config = dict(
    n_experts=96,
    normalize_top_k=True,
    positions='rope',
    attn_scale=0.177,
    init_std_o=0.00421,
    weight_decay=0.0,
    schedule='cos',
    train_tokens=842100000,
)
Below are experts of layer 9 (counted from 0) of a mixture-of-experts language model. Rows are named router (the router's row for the expert) and show model dimensions 0-159. Each number is 200 + 40 x the weight over its row's rms, rounded and kept within 0 to 999.
After each expert's rows: a language model's description of what the expert responds to. This comes from a sample of Wikipedia text that the model never trained on.

# expert 23
router,198,229,210,198,216,252,182,208,203,174,160,178,243,244,181,215,219,133,141,255,191,196,222,225,207,277,149,150,175,193,291,207,233,241,236,192,167,250,165,153,196,201,177,125,176,172,218,177,162,195,211,211,231,133,203,214,79,128,230,233,271,189,184,142,224,214,187,186,234,255,193,226,238,224,194,194,225,194,213,235,297,200,227,235,253,130,167,353,227,199,247,219,249,208,195,192,146,266,209,238,186,225,162,244,246,196,190,226,160,165,202,138,156,160,127,133,174,184,247,237,250,195,214,231,166,183,211,252,229,163,228,229,152,190,186,174,182,133,125,191,126,171,175,197,217,153,233,247,174,172,142,190,151,134,199,147,215,182,217,231
It responds to: Inner word pieces, especially en and w after a consonant, in names and words like Kirsten, Greenwich, Lieutenant, oaken, answer.

# expert 41
router,198,259,161,208,212,213,187,237,207,246,130,157,168,198,148,162,182,211,190,224,215,260,170,269,247,193,201,229,174,152,193,276,151,245,170,220,236,209,184,152,98,195,99,219,156,152,183,193,163,111,157,239,257,145,237,270,117,181,152,210,155,287,143,166,190,230,201,220,195,223,244,177,218,226,221,207,210,255,209,172,230,183,194,265,186,196,223,323,220,171,214,244,153,175,237,208,147,221,144,188,156,276,222,192,167,243,195,234,204,211,233,178,174,153,97,208,163,189,228,151,259,224,188,216,208,157,176,180,211,176,229,203,169,251,257,155,239,144,161,198,220,124,227,174,231,202,207,251,205,273,194,266,198,143,187,193,177,170,229,190
It responds to: Digits and word pieces right after a hyphen, dash, slash or opening quote, as in flat-roofed, 16-room, 18–5, over-the-air.

# expert 45
router,167,179,212,195,182,215,180,193,213,239,124,173,185,236,174,179,156,132,171,158,181,197,222,213,240,159,203,179,183,182,250,252,242,208,250,218,186,282,143,174,152,220,205,122,151,201,143,224,166,221,205,216,217,208,222,231,108,96,101,129,172,262,196,227,229,186,196,161,231,260,192,215,240,169,275,166,169,231,177,242,182,228,196,194,232,183,171,365,201,264,229,176,218,172,180,180,166,242,169,168,277,189,266,146,178,279,223,218,126,188,271,125,194,154,177,190,185,181,239,190,163,214,219,195,206,222,227,194,200,217,260,215,177,228,227,254,205,212,254,193,176,132,172,201,185,173,233,234,171,209,237,265,163,184,193,142,220,240,232,141
It responds to: Mid-word pieces b, f, ur, if, her, as in some-b-ody, new-f-ound, set-b-ack, Que-b-ec, lect-ur-ers, t-ur-bines.

# expert 2
router,170,256,165,241,229,225,214,169,243,206,189,228,228,235,192,163,231,211,141,189,184,170,258,254,295,240,282,163,222,154,190,249,201,195,252,206,258,235,194,193,99,154,133,188,154,180,197,209,124,142,158,158,152,235,221,268,144,169,133,213,205,245,158,149,234,208,159,257,151,264,233,224,219,184,185,223,250,179,156,168,206,254,212,229,208,151,169,325,164,172,223,143,227,161,207,175,187,241,105,160,226,239,231,230,197,186,250,150,212,172,256,165,254,176,135,172,169,225,203,156,189,204,186,206,137,127,200,135,150,186,263,238,206,197,186,255,241,231,196,219,172,202,168,177,230,149,214,191,188,220,183,246,188,145,160,171,212,210,266,218
It responds to: Short inner word pieces like r, le, ical, ular inside longer words and names, as in Armst-r-ong, Bel-le, orchest-r-ates.

# expert 37
router,203,217,194,234,232,224,149,211,208,224,178,242,192,240,182,138,204,180,161,250,179,219,220,253,274,224,223,287,199,171,222,244,157,246,199,196,170,206,164,121,168,198,157,125,134,196,247,186,232,211,206,218,176,201,231,144,94,165,203,121,173,262,160,225,214,240,155,198,219,267,248,235,201,209,141,207,220,198,157,248,212,242,218,239,243,209,183,296,165,152,180,179,183,135,202,162,136,190,180,216,228,240,235,188,220,122,208,201,194,220,256,139,191,148,106,153,198,251,235,238,209,224,170,231,235,238,147,235,129,200,269,241,187,207,171,232,249,130,193,225,209,146,149,172,240,108,193,197,223,250,166,165,208,142,161,152,227,182,289,195
It responds to: Indefinite and other determiners before a noun phrase, mostly a and an, plus the, any, each, no, several, e.g. play a role.

# expert 29
router,241,251,111,235,226,206,200,197,194,192,209,207,185,233,205,190,226,239,184,199,198,252,181,209,233,201,180,252,206,164,214,242,157,227,235,251,254,224,139,161,145,210,129,133,164,137,252,189,147,174,132,213,181,189,235,242,77,153,135,169,154,290,178,178,212,254,184,179,141,290,247,281,176,172,204,213,168,214,139,146,286,195,239,224,210,208,208,289,177,185,199,203,149,181,248,256,143,223,158,223,197,293,196,255,160,180,163,239,200,126,227,136,210,145,125,202,251,152,177,151,220,219,197,183,200,215,194,224,200,218,197,214,139,225,165,200,234,210,198,219,170,159,197,217,226,199,231,216,155,163,175,177,261,185,233,156,218,265,272,190
It responds to: Final piece completing a word, often a surname or name ending, as in Richard, Duke, Hatley, Byzantine, and knowledge.

# expert 7
router,218,251,114,217,200,224,182,261,259,246,195,184,166,225,238,200,194,144,189,219,209,231,238,231,265,197,229,226,170,171,248,226,160,228,291,168,184,270,235,112,133,189,149,160,169,140,165,208,192,192,202,274,213,170,233,245,57,184,174,203,213,262,191,181,215,216,146,161,223,231,186,215,254,199,154,173,220,208,171,257,214,177,262,214,220,165,144,284,142,206,214,158,165,118,240,235,199,223,141,217,216,260,182,210,242,200,184,261,152,132,218,200,186,142,151,197,158,191,258,151,238,240,178,224,207,186,206,171,199,153,236,195,237,241,212,196,257,160,172,167,211,167,169,169,224,154,247,222,163,211,128,218,130,188,158,152,164,181,280,160
It responds to: Digits opening a number in tables and lists, especially sports rankings, scores and attendance, e.g. 10., 22,030; also 'ld' in Pld, told.

# expert 54
router,181,231,158,210,133,188,153,124,242,220,230,241,208,246,205,152,190,178,200,201,204,238,184,278,248,258,222,214,193,148,296,257,171,182,236,202,230,196,185,132,109,191,177,146,160,135,184,215,151,158,158,246,214,95,257,234,144,146,168,132,160,240,178,212,196,212,220,174,181,213,274,250,235,183,187,193,246,191,177,215,218,150,225,280,211,173,205,266,228,184,195,130,174,170,238,195,159,203,170,260,257,229,200,189,192,219,197,191,119,129,211,158,164,145,182,234,149,242,268,174,218,263,238,241,173,204,216,235,195,178,268,239,181,202,214,253,232,198,141,232,153,170,170,258,208,121,259,287,171,195,192,206,180,198,165,204,221,181,206,142
It responds to: Digits starting numbers inside running prose: years, dates, ages, chart positions and counts, such as in 1945, age of 23.

# expert 52
router,200,272,92,177,194,223,154,236,166,186,120,253,179,211,206,159,177,148,124,277,225,190,227,207,232,248,206,236,153,147,216,223,129,224,222,187,203,253,180,139,191,256,116,188,155,151,205,239,180,194,232,254,251,134,187,193,108,128,170,193,239,205,139,221,192,258,190,124,159,288,184,209,277,190,175,249,253,237,189,163,150,214,209,188,254,167,224,290,257,227,191,225,172,149,254,240,178,239,195,259,232,206,229,188,151,185,229,237,156,196,242,156,135,136,170,204,185,192,171,215,196,217,187,222,179,192,200,214,142,156,260,189,210,256,231,239,235,241,205,228,185,213,183,227,242,123,228,238,168,190,158,234,227,202,174,182,197,214,229,132
It responds to: Nationality adjectives and their endings, such as Brazilian, Russian, American, English, Republican, plus = of section-heading markup.

# expert 47
router,205,214,138,227,198,271,169,180,196,204,206,229,208,189,141,134,217,126,191,190,214,238,213,274,187,215,226,259,134,143,241,220,293,215,270,181,179,234,156,115,163,221,183,180,150,210,237,212,161,180,228,202,235,187,215,228,67,88,203,177,202,274,191,204,156,207,145,229,264,274,219,221,245,242,200,200,258,212,171,252,215,225,189,244,214,181,214,287,162,140,234,164,178,149,202,184,162,223,143,251,232,236,191,197,202,229,174,192,180,144,256,116,198,160,131,158,211,203,269,187,210,165,233,192,202,141,175,165,202,226,231,253,183,182,172,251,220,182,164,196,230,193,204,234,161,191,230,215,212,172,188,222,169,198,175,86,212,214,276,159
It responds to: Plural or verb -s endings on nouns and verbs, such as burials, symptoms, touchdowns, devises, movies, boats.

# expert 22
router,230,250,199,195,243,226,177,219,165,174,166,187,213,220,200,175,255,179,252,259,144,227,200,188,265,194,160,219,238,182,186,200,177,243,217,200,248,255,193,175,147,162,203,168,157,186,210,173,174,168,218,229,189,224,214,224,86,125,189,184,164,311,158,175,211,218,159,243,170,288,203,255,272,170,146,195,187,166,253,193,217,200,261,215,257,162,213,295,175,132,213,191,194,141,129,273,99,189,133,216,238,261,223,160,201,204,195,223,198,125,238,97,161,141,134,189,208,193,278,176,227,210,171,204,198,189,181,214,200,194,256,158,199,206,215,185,264,235,182,155,185,190,159,216,225,242,200,199,223,222,141,253,157,154,118,262,194,234,187,177
It responds to: Forms of be and have plus would, also and not after a subject, such as was used, were airlifted, has shifted.

# expert 48
router,209,298,113,221,195,250,164,203,213,174,247,232,185,224,181,156,263,152,218,198,174,137,186,204,241,226,186,256,129,156,226,225,175,209,234,223,162,207,138,160,135,229,150,153,138,222,295,257,197,156,192,209,214,151,263,169,92,225,213,142,178,218,174,195,218,222,182,152,195,268,197,163,181,133,202,182,224,258,154,153,219,203,252,197,158,205,202,333,232,149,221,195,188,222,251,227,196,236,229,225,237,201,195,230,166,254,182,162,233,186,265,95,178,211,184,154,204,176,152,180,237,216,182,215,260,240,174,158,155,169,260,216,222,221,220,230,240,233,145,214,200,178,219,214,238,178,219,261,172,235,170,211,183,182,177,102,258,158,178,169
It responds to: Middle syllables of longer words and names, like ic, on, is, ess, as in Hispanic, dedicated, discussing, uncanonical.

# expert 9
router,146,202,127,212,201,197,171,149,179,182,249,283,203,203,187,160,177,173,179,176,225,233,207,263,267,178,198,203,208,187,221,151,142,198,208,197,218,265,154,166,174,186,220,186,179,132,209,219,149,165,199,200,198,238,264,245,99,135,193,168,218,261,198,231,197,213,200,186,86,299,205,283,198,189,195,215,232,239,173,216,270,234,228,257,247,176,219,280,158,168,207,193,161,96,232,224,153,238,124,238,187,242,187,214,222,234,214,223,204,161,230,173,129,108,171,169,163,264,167,165,139,190,164,210,207,198,244,209,181,253,209,210,174,253,212,246,233,182,153,179,188,148,157,253,164,192,216,210,230,226,184,265,170,162,172,157,178,220,308,218
It responds to: Noun-forming suffixes and institutional nouns such as -ation, -ment, -ity, -ship, population, government, often before "of".

# expert 61
router,219,235,100,258,246,245,180,216,192,238,140,233,222,246,222,147,171,104,176,208,222,240,194,250,275,200,235,216,171,191,202,240,137,213,279,169,180,216,159,134,143,251,135,160,110,203,261,189,185,115,219,203,237,153,233,237,182,155,171,180,170,270,167,182,177,191,160,215,184,263,212,222,217,237,227,154,215,193,151,245,176,239,258,253,206,175,180,260,242,224,187,182,118,123,205,244,159,214,131,215,210,245,250,178,230,238,225,240,172,192,215,179,167,143,122,177,208,178,216,144,194,272,148,224,181,200,159,209,187,163,266,181,208,226,200,204,253,196,191,206,169,167,108,211,185,196,232,200,173,203,165,189,118,150,173,123,196,181,243,212
It responds to: Standalone space tokens, mostly in tables, lists and indented lines before numbers or names, e.g. before 1933, 55.16, 36–3.

# expert 57
router,208,270,92,276,188,196,223,167,222,244,196,239,170,189,239,168,264,89,180,185,210,217,223,265,227,241,176,224,175,166,186,196,144,205,233,211,239,206,145,173,157,200,174,189,212,182,243,225,107,213,186,212,234,152,235,242,88,158,187,151,244,290,150,249,183,231,198,217,170,272,145,237,209,190,215,175,269,175,176,204,249,194,207,221,202,167,204,302,210,195,159,184,95,195,213,161,153,227,148,229,188,286,162,229,179,210,172,163,163,170,199,212,135,156,118,193,205,198,166,199,216,245,150,267,220,171,226,199,188,158,217,260,164,155,223,215,255,200,197,193,215,150,226,189,172,187,246,212,211,214,214,266,128,171,197,194,190,252,268,173
It responds to: Common nouns ending a noun phrase, such as years, season, species, history, game, and suffixes like -ment, -ence before punctuation.

# expert 25
router,174,245,126,240,203,184,161,276,183,219,131,223,195,174,177,190,245,152,190,139,197,199,233,223,250,194,218,237,212,177,195,237,195,245,218,215,182,266,151,149,135,219,162,183,148,149,188,242,185,100,229,207,208,168,209,172,116,204,159,252,94,240,165,184,177,265,151,231,187,298,197,260,186,230,169,179,239,226,190,246,193,224,229,290,231,145,198,307,207,120,220,187,236,160,236,204,181,212,160,267,227,231,210,199,195,159,170,224,170,154,201,180,157,156,225,152,212,233,231,205,225,238,172,189,232,193,186,177,196,157,265,203,196,184,172,250,283,173,239,202,180,133,181,200,225,143,285,255,195,177,127,223,204,159,186,146,209,184,254,269
It responds to: Single-vowel pieces (i, a, u, o) inside or ending words, often foreign names, e.g. epidemiologist, persuades, Waseda, Benguela.

# expert 31
router,201,239,143,195,237,218,193,188,182,216,131,200,243,258,209,160,175,157,193,187,197,234,192,274,230,175,232,264,135,175,249,242,226,207,169,228,213,247,190,136,145,213,128,125,192,159,212,221,141,175,209,269,188,175,244,239,117,180,172,188,215,274,154,221,224,199,161,203,217,213,190,251,222,208,196,224,239,234,147,199,224,201,218,269,259,194,217,298,206,217,272,143,183,167,296,204,158,179,82,227,179,290,145,189,203,238,229,205,174,184,241,169,156,130,122,173,193,172,264,216,193,225,182,212,199,181,167,198,202,155,241,194,189,197,252,212,194,118,236,159,152,171,204,189,215,183,252,210,174,200,104,281,162,186,133,160,178,205,255,197
It responds to: Digits after a comma, space, hyphen or colon inside longer numbers, years, times and IDs, e.g. 71,626, 2025, 978-0, 5:30.

# expert 28
router,191,223,133,216,205,196,176,206,258,203,163,175,211,192,156,110,201,176,116,289,195,260,183,254,285,206,227,184,210,177,185,216,106,168,256,206,230,228,172,170,167,171,141,114,143,172,213,253,189,176,260,246,256,175,246,240,96,164,183,159,174,290,168,244,183,224,208,200,215,231,210,241,219,157,230,189,216,264,153,207,262,199,202,233,224,157,229,299,201,223,253,190,195,140,230,237,158,212,149,140,208,314,214,227,222,203,197,195,160,180,228,171,157,188,175,167,168,257,212,158,134,185,195,213,166,196,162,200,209,158,246,166,196,217,182,209,170,164,242,199,213,165,250,243,166,137,191,164,141,245,143,255,158,196,168,206,224,193,274,183
It responds to: Ordinal words and suffixes like first, second, fourth, 2nd, empty table cells marked |, and sentence openers like However, Unlike.

# expert 42
router,168,192,154,260,147,233,185,240,237,217,114,218,186,202,161,191,211,179,146,189,214,267,212,243,259,186,264,192,264,203,228,189,212,230,227,204,165,233,169,188,139,155,186,170,184,209,234,212,194,179,223,261,256,203,242,184,135,184,164,214,198,236,235,190,207,215,183,222,171,250,178,210,220,175,260,213,253,251,174,219,150,187,242,233,273,156,202,339,287,183,175,213,181,129,186,209,228,213,92,209,244,226,146,202,216,202,269,208,173,140,247,98,177,161,160,201,147,212,213,112,249,185,242,202,172,170,184,198,118,221,173,195,172,184,204,200,243,150,162,205,208,183,154,185,194,116,248,244,190,166,160,260,210,149,164,171,282,161,252,150
It responds to: Short word pieces built around l, such as l, el, al, le, fl, bl, as in Timeline, Adelaide, coalition, low.

# expert 10
router,139,294,73,180,164,290,220,158,293,179,160,216,219,226,121,142,133,229,224,220,262,226,188,256,252,207,159,185,189,169,180,249,223,213,241,221,170,225,161,236,196,220,211,243,198,197,215,209,220,204,261,202,177,185,230,159,117,145,149,190,244,236,223,171,164,222,162,154,156,245,226,250,174,226,205,133,184,201,171,212,228,207,198,258,183,230,234,346,144,145,240,136,177,159,244,191,198,198,182,185,245,206,223,190,258,168,225,209,177,152,203,156,210,126,88,210,220,227,248,147,207,237,149,205,196,167,209,205,203,132,220,206,231,192,217,165,209,160,196,177,211,176,178,172,253,167,192,197,237,218,249,260,186,138,193,176,221,173,197,170
It responds to: Short word pieces inside longer words, especially al, t, v, av, as in Legal, penalties, favoured, Innovation, Journal.

# expert 58
router,155,222,207,241,222,181,207,159,208,192,193,194,176,143,166,152,200,119,135,185,201,224,199,198,230,241,185,225,204,200,245,219,148,211,247,169,167,264,184,156,116,195,157,184,216,183,181,252,144,175,200,217,244,188,220,248,75,128,162,207,242,264,207,266,179,204,160,212,166,242,199,261,258,158,168,252,170,136,115,263,243,174,200,271,189,187,193,352,201,227,205,167,174,140,288,194,223,182,186,160,241,249,128,183,164,209,232,210,226,196,222,171,165,170,125,215,178,201,208,223,240,263,198,278,215,183,149,193,224,198,239,240,230,220,216,235,214,205,155,194,238,168,160,254,233,175,209,227,159,221,151,171,202,136,159,202,146,212,268,200
It responds to: Stem pieces inside words after prefixes like pro, re, de: proof, reinvesting, Jewish, affiliations, priest, predatory.

# expert 19
router,220,286,136,245,234,206,147,202,199,179,138,238,230,190,228,210,224,172,196,154,243,197,210,241,198,227,257,186,157,119,197,252,187,202,188,205,238,207,192,162,167,181,160,191,118,130,239,175,177,178,176,264,182,172,179,239,95,206,153,124,199,278,217,148,162,252,169,151,203,301,210,246,275,210,210,167,271,193,220,178,231,225,248,226,253,170,208,288,216,173,226,198,118,170,217,233,126,265,181,219,217,283,168,228,137,265,192,199,191,150,204,167,186,112,150,146,193,201,193,202,224,250,195,189,165,179,225,200,188,186,205,162,185,190,137,242,215,204,185,221,162,141,192,242,223,145,272,196,166,207,195,233,218,172,206,190,253,217,289,162
It responds to: Final pieces of English-style place names and surnames, such as -ton, -ford, -ley, -land, -ington, -ia, e.g. Northallerton, Finland, Bristol.

# expert 43
router,172,293,181,218,197,226,167,215,229,195,146,227,169,233,159,161,241,178,135,224,166,156,168,223,267,264,167,210,214,214,242,241,152,238,240,210,177,201,154,208,203,166,124,162,185,164,244,205,188,152,200,232,153,151,201,250,116,138,207,215,139,288,181,187,191,174,181,177,202,238,227,229,162,175,189,238,232,247,172,251,217,162,214,279,236,163,242,295,206,164,263,213,171,187,251,266,161,218,112,227,216,248,189,197,199,195,198,157,116,185,294,167,221,192,164,122,214,201,184,115,224,245,153,214,223,153,198,173,231,184,133,222,228,224,191,257,230,157,147,220,196,176,203,235,174,144,233,215,183,241,149,273,180,149,202,224,242,280,196,136
It responds to: Word-final suffix pieces forming adjectives and adverbs, such as -ly, -ary, -ure, -ous, -ious, e.g. popularly, predominantly, literature.